From a checkpoint of a small mixture-of-experts model trained on Wikipedia.
Size: 8 layers, width 192, vocabulary 11585, 37.6M parameters.
Experts: 80 experts in each of 8 layers, 64 GeGLU neurons an expert, a softmax router.
Below are experts of layer 3 (counted from 0) of a mixture-of-experts language model. Rows are named gate (a neuron's input weights, with its number), up (a neuron's input weights, with its number) and show model dimensions 0-191. Each number is 128 + 24 x the weight over its row's rms, rounded and kept within 0 to 255. Numbers have three digits each.
Before each expert's rows: "mostly gets" lists some tokens that are sent to it at least half of the time. This comes from a sample of Wikipedia text that the model never trained on.

# expert 1
mostly gets: "°N ", " Award", " Film Festival", " Association", " km^{", "°S "
gate3:141135121135101169111119124151154152105140120124124102144123124078158088123124116117128100168102096102118119105136123141146148159094100116114163142179138115157149192118094125096168109080155102110116120114122124152145183132141119154125097118152128134121101129097136121084160146149135146144140103115099132134115124139140122166128124070132143153093123118179132117112142120145154152117109163140144137150166095148140123141162116093182177180132078132150152112111148093144132158164109133120045121134143150097121152118133137090139133130078127106133166134114134150123107140115115158141
up3:082118151123124072127092125144123112117076139126124152115166157166098166138145140124138133102120180135144155161116139075118130111181102100168128138133104149121121104115150132134114174171116150138110132144118170118094102094112147104123158089102086120135117114146149153158196143098118121144106126162100124090120176143099137134133130142127077157184135129143093127152124121146106105116117148141144118092095109133140143109184148135121137102106118130134161178122114142151117045116109128138142123126116133152137112126135109135101140127155111169108123124098128114145166107149105128130
gate4:108164150107171137149132153118159140114129087095197132110123132135115169148111104126126109098109169099138122098130120160118091142144110147104129129165155130124090155104164124135133098115126178115147137109142099148117124116108120117126117106171098119164091117084117140168134115135146135166117147127124145163086114091116175114152138101117130088138190178130133101158143117125143089135119129136101116127135141151179090113123138099138118156120134105141145145129138107135120097108096155137121135171124142128115123158142120127142103085091189137126139141104101118134060147108077165104
up4:127144115120166139149160101106137123125108081147120148117123112179143121126125125172099137102183139105119130069153133128128104134134150116132080137121085129118073152133163115143187131126117135118150124141111149143120118105097108094151119113137119117118116102128097131088168121122129192140198147123121120164134168079102099126098132149107130163140120164112145180134154108126113108106140137113086104115132122178183139069106115150109126095104132123114099111088124118134127094081098127121144123127110162146093123132106137149162127145120150138141094125166115149147095155133139139140
gate5:135128136192154147144155101142159164110158117099139117128097171168166123157169089104141153083097172120143118146124124128124127113158140140118151122100124109127130142131119140085130090122144131135150159107172143112132125140096153153090088151164077145123108128112119144126140162097139095132105101096142136129113081092117095100172088170104103149116131139162118160172099086122147128097119123138139101133105129133136107093150126131126118120186134151117152081165118131118126158172158114103170108135127134113109133129142087107133099134133153102124158105143088165133125124121084145151
up5:093085121141153103101116128131125134161153147111138139145160120107139124125144081106169099166121130168082161134139104131108112164102109104138124096132123140187118127101129083131108145103146058113103092128126105117145103156117122132132115100122117159115121119180115146162159126153094171124109163142109113105157135156113148114137126089129101105104124153101103117104136172103147139178147109095083102082105156121123152132140176077134145134124117133108121145139123113139142118142111173152059125152104109117152142098159161114119126153131146126124157095098158146124101147100161122127
gate6:113101112184138160099162160108126125139130154094100091165129120111115113161150130143146106155113160105112132137091093123101122105136124119114154117081094115109150132096124109103076095106155144098149113132176109140141126126139135171099117126153088119145154097099120141114133101147149102131107127121154168112106131139178148137121105111109114100117190170122153133163122162091165132143155116119139091165126153177140162158115117120131107103121136157091145102131140134148133173135126111113148095125133149141143130145166107104165130111092113082110152098166132129090077138098148149102
up6:143120124080135146137116074126137174101146118156148180100105153159138114117136084103098124093135109121180095125155152132126133185155120089154124124182134112147075109141132149129164097143138096181127110083129168144121133095096097126134109156128144150112108149138140141107110164109107160159130120168106062141128165119119108117144092145134120187139064121171134152106127143141160150126132139132121132109126076088123131100170158113107125137135135100157130155126126108136130144123136130156139143132148166127100126119103133116104137107112134159136106135097098133123134131100101131158
gate7:133111139133125149096135134180124110106118137122138125096128173137146140147137106128112150148091163130106152137104117157098109110110107131113128109119116126137122146134148091109150127149144144126089124127168164136153155145130148106151079166156109151149068125092085143098118159141167122127076138116132115102079142086162125070171103145137138135092174147115121121141130137116150108176116155093102112112116100135154147144131102108130140151175118146125154090131148112124085091139159138134067130137178131159130118134151094096058129136131165075101158113131137146124135128122126147130
up7:137109089121129142143136126142146159158121167135146089132125107129093122121124132132165092126112122142136126170134131118157185113144129107153151138179113164117101127096069155135115112107089090109165170141119080137112110118113111177103124108119104141134134105107118127163128133100105088144143125119128123105133103138092162153117126126108130129165078103199151083195110124124130124100122105149153147151110174107153123135135173092134101076105118131145138130120111135119108151138096142095183142144121130092156094179134120137147134091136114150127142088140103124109108109115144118096

# expert 7
mostly gets: "°W", "–present", "- Born:", "|---|---|---|---|---|---|", "- •", "°E"
gate3:172158146095107082158119176107071140105123083102135143146158083103117087096116112126127155113109107116160129124180147132153126117118132129149127100132083143118142124112157097127160095129105138193179157148121114157151150089168145181079115138143109154109122089125103130125121135145127119125135112152140116111141121140137113146099126099084125140114126151141105104154116105123129144110122131142112120111149140139099113123141068115153145106144111113126157191115120115103125159149104154135127109120091149129109124133174144150154098130141139103148111114120148188145101124145118196147
up3:149143129141117065158163116133120140136146118140109125118142137154138093138141098121101111189146113125115122143083146113103146130135122104161140148126092099125094167177123108136155118107158155115107140125133124122151138135132172135127131123110167153113118125143142133084126115154111116133131115153118125119129127134132064124132162148096136162156151154127194173143108134140079144105113108119153104096137140137131113107132093044105078119111179143120151156119100128176138123122127109158125107104147143134116176088124109166166098143117104105117158124139135150118176077132098158099
gate4:106107133136111130116171124123142125166114177151087123134124181129142100152137140114116139120129178144123138106098172099120104109142126088131160093082111140126105150107086144092072133139135105125100137104158147109104126131170108089154170133133120113136133085158106163142124131091176118132101130125134138086163133130126115149120101121143123167094145133141138157068133114078147119144126165163089147140102117110150098124089187119136181101118116106176164147150131105141120136134145111136131132100139115093125101149119143162142172087108120171108163125108114134128120132132103122143
up4:115102116090114109110146090087135118142175120139102133121144166181133139137141146136109154141146111077151136117112100098112123119136160110157154078108143112124082134138106124093126136147144107146103114069139140139099131116148104152139138149140128104119142086160141134117112129126136126152123088173144143111108171107164101114116080107100135150098112133181140188125145135129158140100172133175103115131122098112150117184146151098148089117110166088134088135117111111121108138105134087129154139142155119094137130142139132181131136122096130168146146171134150167115076125126117100116
gate5:108105125119131137145142089109112171163178147126111145123174165087107087101143126077171114142129134121136137160136142122152094136145113133113135117185155096156131150100098160081123153122091127131121113105121117125179142145136144149126118162122099138129145105173160160090136107096171126140137110144135177102140137147137141079107144107165131137164119125187111175134129130123139117114163097096122074105140117133097147100112141127112111153131095111158132153142126140139160115127171102096142143110074096112150132110118138102139137111077111154095125095132129105142088158122147136142
up5:131142124124113116114099143146084097119105120135191133133095123155153133121131122133082153114139101116127115117148113111152172124126171143122133170100093143110114120173126127132177111122150125126153181161110141165114125101124127104106148108127158137127124205102119117131112138182047119101156092113125124124094133143113092196102120170130106155094112142104092135142127109141122117123107140157171138141129118135185138117124102110138107129125154141099094135108145113099130170157102162166122115151136132155106130135141106147106119153148164134147141130114135170116168096160134115098
gate6:096099124131104094133104150122139112131136099161185149121103094131127107139125156102096155096132114143121122111165118174185146124126089114122117159145120127104128138129147127163145079151144087120168163114136141089100141064128105094069180069148124137128144105110143117122139108089141137123097121113157121120096113107133124146163130128121124129122159142116105088128122152153156123110142124136193172127124118098153152150128159146140114130136115135077109076135139092083158158152117126165149113144149112090134115145109145152095145108132115144155123119136129140134109149101072127100
up6:167125141127160180142096094136125138114082166124116114126096151115133151122115113186118095174122116112144132099094143124108154124130173143113118090086095134153110115122145120115137196123112149108098106153122133137135127181118136134169099152092119095138114161132089136143130144146081126157171141131107134130182128140126122122066092133145142173125144116150130141117119121111096139167098139144092113112132144164135084127151134133113133142126111149163103168112156162144069114136122135133119127114104173158120135139156078113171134127128142128112155118121124143139165089163172134134
gate7:120157112111112170139075129127153113121097124125062122149095151144123136150143153183134090129114115112114135155073120131149120135146172148136119163121126144131141146134151121139100092118149139079147113167119105149154137114134107139166143133121136144115137128112166110117111115127149119178152156136131145141126107111134163212092139123087131078145132126072136121134143117139126121099102134123144140148136138121096174133111148168124133104127187125109165128118051141102106128110092091100142126088135130083140139129141154123152120111187145105125079127152106146149146111132142138135
up7:090153158153141057134139095140148167108153098107160120168140101081108149126167093076135125136131112149121095098148126109119099129119101162161103131095179123095131144091115126155139119120100124155132149107131129123112153133100163103127059085171117136131091126149091139143156148155110125109158154093117135125126127166124156087160117145145131126118128147131140148112138151144125130131154148116132132163119117130105132105152081139112112114123126187133103134123135159164115131152148154176100146123099159144140128108116098114086100123128115113126132102129126059173134135095165113108

# expert 0
mostly gets: "\")", "\"", "s\"", "”", "\n", ")\""
gate2:112076127117146136095110155131142111162157161158140127152134150143100138125141101100166137113116124137141135098104110146046121105120139103130105126138151155085127152143123142115130127086168088097078174114138139131090108091124111139145162147109155145139112147152094145123117089149117127122156149132156138146175109119153104130141144121123112099133156157098126147072091121124186146194144137099116115178126124123078128153122126156118094132128167135114134090122126154111119152129146110150111131177140132109127111124089109124173142088095111115144092155130143119115123163112084114140
up2:185159127128155144157126079128150099124121136133122109113099074148148175131134147162102153110136123110126095131128085099130122173162135147103130107101092120157129138129155121109142132162117118138154079169113167119100152119145115109125124124173143125154129133132126115141143138133148137129156130126136143099106152110121153109105073122080179188103101116101103137166155150147061128159136110080115118112145121098175167116160152141116133099134145078134102148129097124102111085120173109107140119108104141089113134141144114123095133145120146130133133124128104142103113086135185107119
gate3:133101131143104126145122076113133158102171134144128140106153118107144164104130124141110122148138124113135109096122113106175137088138110094109110113103106090133106161141090124126155181135162126118104173122123171145149147104117114147138123133135131103111106119126138114126130123081144147129186102127150134105132130136151108096127132088089142161151065129181114102096121128151119146136157166128114127092143112158161131147099113139106166131134113123145118203088125130132163134120116125127142133156178132156098135087127085149119166170072139131138177177119142130109084101144131105119
up3:128145096118111102089113159125110075152104146157076109129110120087137157100124177157138120156130076118129165187139114152125069129130141145159137165166150122133138118103128158151111109140131147118122118138110104109078145156117130143122113143139175124129141144120121118153121117131114135140106116125120093152155163105121162142108157185125143125130165117086149144150112116092103118169127115098143112160119145132094175143145132108135124097118171126148125097161120104109102100110131141116102159090116131115115137127065130082119104132172162139115093098133109098175178131135138110153
gate4:136131141129162136137166117142118087168143090116136123159130155123109110153117103122137105145133130100117117162125112136112129115137121139136133171143082113123152125115171115119111146140136136135108101166122142096144131129132136111152123154103087129136101140089105114135122153152116096210128122100100111122141148120113174147161157122162143144094171099049118163131140129128093122158122069118155106145105146123122132125136115083142188098130149130111090134123132113185159081110118130132114146167135135142124096073139118151142139152103159102060141122113088102107138111164123133151
up4:144150125149093147153099138133134124085138120120105107137101066147153121149115198146094100135147116127148112097127128121170093137150157130114124135105111108156102125151110116153140124121103125121176143135129117148101148123112146132131114090186141146141148126138147131071154111158115127068146112103107121108167122145108121128097113114140135122144102158116150075101125115104128124150125202143121150086137135153180139103129094154110135169134175170180144108104098124122132151072121125128105162103137136127128148130154132121118133107144115127168115107141097127142108150157180113076
gate5:113081134132206119124119103170136166104134140140119101138146128138189201142157128105114145088098118181137112146165131131094153153145096135145116088150105125155121130105132117153130118113101105112140146150141185127101114109116142120096102118110140164186148124118142197134128202152113135136120147114124113129110138159127150116155129152135115105130121123125121086120106143124118112143118129156116143123108169128144119139123101131138151111115123084087112080113128132144146136126132129115111146119109140121127095166095116100070116116123110133135134127117135151114166168105061101099
up5:141143153159067167133141154118101125163150130109130113133093101146080077136130128156147091140115151127108111125087155137143127112134165163149168150097120137116156144135113149096105154116188114156107124114144090114136167141133125139114147133153090106112109093126092126098158094086118108119122103138109158111109113121107115145125135151115151143106127154164125137149147156128112114106103145111079117125121125109128157110176159158098105131165145132156140132148143136139146116132142093126102146139200098146160116083155123109157133112131124100085130156111116102161069112103164134183
gate6:146114145111122125117128178127101120106152129118126120139143127153126160125166154134124139078101099118141106131117090130096147138137135130141162112116108087183121133070127109100144114114126097132176129155134121125103164087139114142101104133172152136111126129131124142109119116171110126151169166126109150097124098165128154138118082086137110122106142152120127126101066085128123124200128128150119118107152147066121124134117127136119097123122110118138087096119132159115111166163147053118112163175133136127145131147161132109179149092118127127145114144106134145130082163102124116081
up6:117174123154122148121092074127146148144112168131151127131123127082146124152083118098138151166133149139115174115124132141121125140110100145110106134131177184089133137128114154140129130111109121121048116131121128124188094135145128125174160106082121122158132147136119133147134138126143133076115123112135123140119174117116112134132151156160128140103100124110155159127188149120114110096131105084135103164100130156158131106100125144122110137118119128128115122149167102167168089103144159144122108113153140122072096126093117130073120133119130153119149108131124076140172165153098144154

# expert 4
mostly gets: "ously", " remov", "rupt", "ription", "ically", " construct"
gate0:099118156122156153110091113125145127127159152162092141162099129141138120133140150098137124141140171168136083135178127154140106131181142115086137134139094125164146175082137119110123160069137101132129132155173093129101130106110160141078157125137136151123137095130133133085144140120108139106121144117118169115144097154137138125113112079083123173146133115146115082165099088120109120158161122123116145115103141137077127090138116102152124142153138150127140109118124108104123144135099102109133138155114123101125130144104129067177086137140135092142161130117115147099115137155079156084
up0:158093092138136162150138097160098109134100139105099146113160128129097094103141135123115153111117104106176157164137184108168125154115137133154084137106127095115121128145057191129132113170139086134109125092096137116154127134129128099150164108136127122106147094170180116139144123138128137121172112144106151094095131132148126119125113123151114191135070159137080122095107093129129120097139118126130114087138094153127135141125140127126095140127144117154129140108122127098105147099142158100129097114069161123140090146161123138098115147113135107155133142104107138090145156167133130149
gate1:099086124118111100135138075091151094116149122084189118137169123134122107086109149126128170075126124118159112094141123127148126134146113096114107118092132112079081105135122139085104095115124108143156087076146139134139155121099122139113088117170145131124120113097124113129124131150108145099141152147122160127151103170134150141150155101179142128146139144128155139096136134101136115136145158145119141111120189099131127099155132124127141125127094205138144111183113125116112139151125161134161090136141117100137130101094145165149152142134125119123166127154122120129065139125171135112
up1:129146126072126162130116162151144172128155109158105139120116122131095116134136115096127121123118113146128125132109161171083145117131135119145146109173150132157118101104155148132137149169103125100152163133133091119118129104135147139172178138109140127124131138160112144152142135125162096141119122120105142138108107120146158102094100112042104137112147139131092146154080134095132125129101118127121152141140102114129126107105121110161092129086176053122114164137128157163099140119123108109160138138102182124064126160181096117129127104156119154088102150106111127076142126124111133142
gate2:094126168122157111149112128087152126161156121135086140108137160159163147141117071128155150113108122104122097138164084150091148115107159108081113115123126103097153179148117139140079132119111133127137133135136158134132141131092186139097110179140118171123126149144147162165101145116172149149111097138171147131107122140102131127122101139084106117099150133108080143177125130116161121120133134082106103138129124112120155176182134131130118126102154143112153113153100121145114174134111120112170076147112114085147105144119130123149120151150145078112131074128123121115112121103121137131
up2:115166152097129080163128158098145146116077114082082174127134113085134133066141103170139177134108099114154147132145160125097140101094114131120109122156149147063126156143117146157125101139127092156145129189127130162174125154124165149109182090126150137128146152113155152178118119122158128119167149109159141136099135119129156136096137097140073111116109132125114119087100156143100124106145173143123132139136131106168123099146125125117137135092125143155128133174139129134121156118119123106128106144109174132137127112115155121135124130121111128124116135112174085111112112092147109144
gate3:099156150116187123134116144115145113084138094121157153133085163138099144178141124119151104130100118162116134162144070099106089143075115117126100155120178133162104101120127116114119115147114150112125094164140123100137093097114124134138159131159113138147137155116150154113102166145163141136163144152141108121098156145149165122121074071085159094124132130132119112142147145130158149125143120113137110128150132154103087118144158134095136084180111084118160118137102138129127089126164162121145110133125102131127102122103110136128150157083172125135152102146123133072144154103123116112
up3:120137098105135123123107158138111114166125157152141151093109086076143133057132127131129142109130099179167129136109155169150166100119162164161109137163151107107105142137127100138113074095137113145117152178126094077109108120122125153124155130104157132141168137127116144117117139128141134137133115121115143129141126121112133144123154089147114121106091131120121114093129124112119157130171147147137193166116125153094137136106149109141068132115133146085129117130123091098095133111075135126071155099124157157102136124135129160135136154122105149175114126091187122168160151115112141130
gate4:118120151101140161097129132126110092146170110102150108117101161127111148131152150091119161117122162151120125086163116160128164125157105107120154101121149118177128140103112139137123140109128084141113093101146133114118081104120092131086097103129134143143118118083172163130100155122125096109080136138117142105153158139126139155135139136152046138151131164130124147123136136106152115136141149106102067120124121099141141121141160088104151125141094171101095107114128101136154121154096152137139123142132084101159126160135171119160158101129163134114181119099155118131134161077116169113
up4:147113149135124132132130159124125116104147162132155127096136132112105094117116094127135146096135097098141154143137110086148150128165075150155147139116083129083103143106132142139116127131120109125119104105157165105150086110135152146127076119122107136125120085105100128144175116124107100168127130135099168085131167103106092092152151127147137162182155180105142090118156132091110113155106126125133144131095160161153129128153152097045140127138171154120080149115139165137111096131118110139097137143161092136100141134118131153125133102118144159121114131133154109130079156137175111143

# expert 71
mostly gets: " program", " business", "other", " radio", " network", " electric"
gate0:136108164099123111170134154085095146128172083078093096092138155157104114144167118107103126138152115152119137116093152168156121130129110117124154162112100136171087118136043114156130135125151155133144150107113191153123142084119137082116121124144121146145125137097159121107169147098142167115145124117123111123134095130124091168158111173135107164120147114137116142124120098123149123127099151132161108103139126137202106130121141170125150138125128166071095130142094136123124165098116133147119142117134126098128159129143133140098125157134125121117143090142127146145122086153124124106
up0:119144105103129128078101175088143099130108093079128157082129105128106150111146151138099147111104072221126149145118125164117105131100149113137116131146114129135128134149132178156150133156144106169146170143133132099142087115127098092110158116159105159195116109126137117108145120118136102145117139145154090122106121094139143141118133178161104097116117106117110119102094119087163164113126113135125141127099156117129080159133185131139113135116129146119135104133097118139080159132132121126125145156100114172165134156129126141133127112129134174160143127138104105128105125107133149164
gate1:125101155145130144129134091164147117165106108157140140141129127154113150132137118166183106128129116150115073146121115141106167127159134146121137137139150128098100123126124133121129090133103112109115119132116144090119065124042135151129114166163120097141135149160109111146075103136119143169134132153129130152099112150149114130127122132140100151124194141119148160102148154101160138125137118115137078108095083124193111111107104153118121159126105109074161163147089108110124161147142144099120121150113164103110101140123124168094129159115119134146138106129104135147078106130140165093
up1:135071153119123134145148100137150139115144155130145169153121085136113132087099152147147130144100103120127131154116171100103155121120160167137095160135139133086112098147088155116149098147136128154119086159123120118107063169078151130139107144141126122139133171134106097143092079134108168178145163145144138168121150126154111136153114115153091120113185126133118147121122158088131142110137093136163107104106081139140101130096092168114161163116097128104149145154133068098105113169111131129097118113092158120133098124129104131129116145151137159121127091142109143130128127150132111118
gate2:131129140110155156125154147135167158124144103132142116117120123135103065111108118083187123121112107132130100159149134165102147149114120132121145117140126116100140114127158142134125082097092085101130144126149142112101139173127154108146169101164154159124143131083157131139131169156153086114091129123150162156103129115116136129163122084160154163142146117127100118116150148093161139132113145138115104145104152145155135139131128160154122130156164137122184136139092100105095199101155150115106103155192136112133087152124096122152111106108114099141131128126101117083088108107126108094
up2:153131127135132129093095158131182173112122154122106156120131089139122112082118102106129119127107131112144099133145148150135150146141124165134131131142128146119126090120152121133121110111141093124119146145157142163084134167128115116134134137156173125127112137083175101129121144155121095101068126120136185121122105166116149126150152094150164119129149096110092143109103148114139137128109105142121143132156089101142159143121132143143117147125163149133107141104102065130067149153099158167117142132208144098106134166140121127097101174167134094118163139143120135100088156086114102109
gate3:115128064119123112137189144122101124091150107146130106141133122096141139078126125124121168141123129159118087127131117157097143169126152141111163155146113099118123143152094112109140111079122143172144096165148118129147074153119129114073101125152121146099153144123153159110131110204159151102127143175132168134098153125116143129127099183131115131097148110107113130128114149134129090140153155098132102143123154102113069143136148122100128143119126118105164102106087088115152129157140111129110103131103155159174105137152113117100114086131111134128153134138124176106114142098158121146
up3:124093143144115121140131086143109145123142167129152101170079135090167095122127099135141125115132136081113130139123122128120108185145120061113106132106129152113131158135126120114130127122075118101137087132135136138112121177107144099156065122116097152114125139122127140122135138144109102099137135140122098061176125113140080101131081086153140175135166180083178129136168124161156129154150113137127121149128123122142132127134066111140130172146139154119132164126154138133137123156107130108116151141150155134102158108154136069084114089116110108113126146126138111096138129152139121127
gate4:127080111101154132109114116154122162141120143147124128110119184097106129098129144079093096119123115090162109160136158173098131150141122097114122125147146104120132131117120137099111087108149103138135162144124090100105146165102072108133156129149134116154116117132111126135135123073162115139123142114124134100108149146162122144152107092160115149099162122124085112144127180133176167111103143118108169112122154143121113118137132116117154156146104142099106150212128131087126153142152118113132102150120153117097140154145165133155106155141147084126165125185128160104116166118128164165
up4:143129187130147179120100178144115160123130149109131130091107116126131150133129102102160117095131110130149135175122150119098135113081151127131116129126140125089133099068127192104094141114114130119162130141117145168102116137132141087151143143079122090114107128170151126179102113110148107186140125138125121135105133117165149149109131145153125067133156123098123132119105090122118169126125117118141130114134148069123143138158177139080151108141112151139076171142092151137160129110096134141127126135123138101095146107130147140124126130121122160092102110131131133132090084149090142083

# expert 58
mostly gets: " Stadium", " Film Festival", " buildings", ", California", " town", " Studios"
gate3:082114106109099105083149142129094130121133120163103121091111145082111130191115120118122153154128112130120160154153128139148126131117137115161125127128138152172137139151061123154100122119134102071116128116133138088148148094119156125127098120103138146129121135120109138138160142115154131124120118137168165143127106126125124149191102171058105099086154118130154095137077100161120146151136140093174191106139142087092104118176138142128116100138120148087122130103141100112102142137113181139125149149137116132107092153133139099145142111148100134122125123141128084133136137110116180120
up3:129152126150160105134144121133147096102167117133178105164170109163171140128152129104100160116098119142133122134129119118147129156158150133096136098093111122113152144078120150102104141130098177157153097144136122134105112155094106143082116164137124168108076120141124160115079143157105129128144124103129126069108124142129085081112119136156127165148165164148115128133150126122137124119106135175126097164086138184143118112100130116101102123128167145134135088171114192131135126131133085112148124135136116137155131155151148106113108172159114099147129121155130098106103126100116093112
gate4:123154116102129173099205109170150119106140121112143082135111120095132147101113122118180155179127157119093146159102103123111086101154181093112139108132160109122159181105125102125143159137122141142140138121137112090115135113118141125119100155121111113113141128130110195122133120158111096185110133109107123123133097152124093144114082120094144124104140147177174172156119121101104121175149106119156121165089126112122114108125151127126121139060112110122117134099138126126111132143155163157111141179129141166143125149135113137162140084116127116115118152125124109132134137129140163105
up4:134071109120136124088137151120109121150153122140132133134097124091154106152113139122159119168141154153111116102133119125111121132113076114132130119113141154122118164151138120113131121135125087096134132150142139122162109169148135132108135130081102116102173105152105111145106092083172112142094126104143141090142101094140146123170118120093167172159123085139108083121107160098106146138124128129087123118156163131126118116126157126168205081132101119161135145135112148109084168169093160131153113138129129117073119150177147074152155090146136112138140121154137148111151120147133103137
gate5:125157141170140098146138107115146135127119102138158117164122176114165155154145094114167159148120118138140099123174105147146094136124083112102125099093144119156160139102105129142105136100118128112138108088136132112074146114073114089113100142160113144152108150124159149153147147130150124148115126119140173121159103102121167120136093123129057153124129115118086100118118141143148129136129127144126138144125109124162132125165155134145099122170126149082081096147124185127141156142098150118132162136110146111163126173124099108117129112128149105101188125100090112170073113096122125116
up5:134132116117114143141097122103093161137115107123163150163114116106118135144104093121135111159136149060108158109186196088151138095108071115135105094118150185151136094143121102143179096140106092101148105138104100112125142112123080165126116125130135103108139164124132074126107091141150108110157152162123128122135119136152131149080100154132086130109126117138143119108140161138157130079115119112134147142178105143120084141102128113142117144105135120133075140126122143160122122115123181137109117104110152129116147132101131137126162156137146159160144116136094099134140157164131093151
gate6:113121152100131112195131115135100128157129105143148137123095146186155188165129084130147183118100167122107115115140115149095132134165139134049153137169104127103139127135115092119101079131077119138148175162126167166099119097127172114104114125130101168143145130122156158084114120122125101127110102123164124136117138143134110139147070143136139130139132135139104170146084094133118102167150134128169097160107130133125114143134093130168122103146119143112137132117116126095105132153141073107139117125126133113127093141128117117148109115095110118099144107094161135120145121142096118110
up6:117130139140163121170128116155133124178145113131124153174116164119138170099158096106165147128127128120097136168192124133093070149085116121110121125133096137141119144104129155124094100098117108141104091132138121129145145166100087155129125130181157164091076150115108130166111145153093142111162113133113125078123103091129153144090129102144110131115136155117116148105157122130125172139133123140126094152121156103156158099115130105139126160091107150123096144166114147142150148114115136119101100163110143163149134108102087164130152137101137153147144135082164116113126095115126073141
gate7:104090106098135137121106123127123115120157164124117086136128146160149186150125162126145130090079122153122119148117088124128147156179105108118138134157108153148107118151110087121116147137110115151165123100146148129143097150132129151092154111133091138138131121123129150141126131159148107131114121137138137096092132155087122140192114131091112088115111133131132131149109107133144100123144113098145102109042199124126116142182136136093131085156114124124121134105159131135127102190123118128167148140091098095136114159129120110136121124088109117134139089116118150122154074129068158110
up7:141138145164131150172147132160125146139132104137120119149119113082138121144178108138140116105168102101104103077118124115093082144089168150113122115122148087114122158116120161143095101106147145120140109195145127112097121116105148122159064130133120126132111103161144138110114143082139134131121132112108119126156122113109148085132125132117119152137161138136155170125133158123105154139121097120089137169152086136117153151106144113145117182108147177109139099143093193116120131109136114108089115151179123129177110117131106128118104128167114135107126128106103107142075161103181121112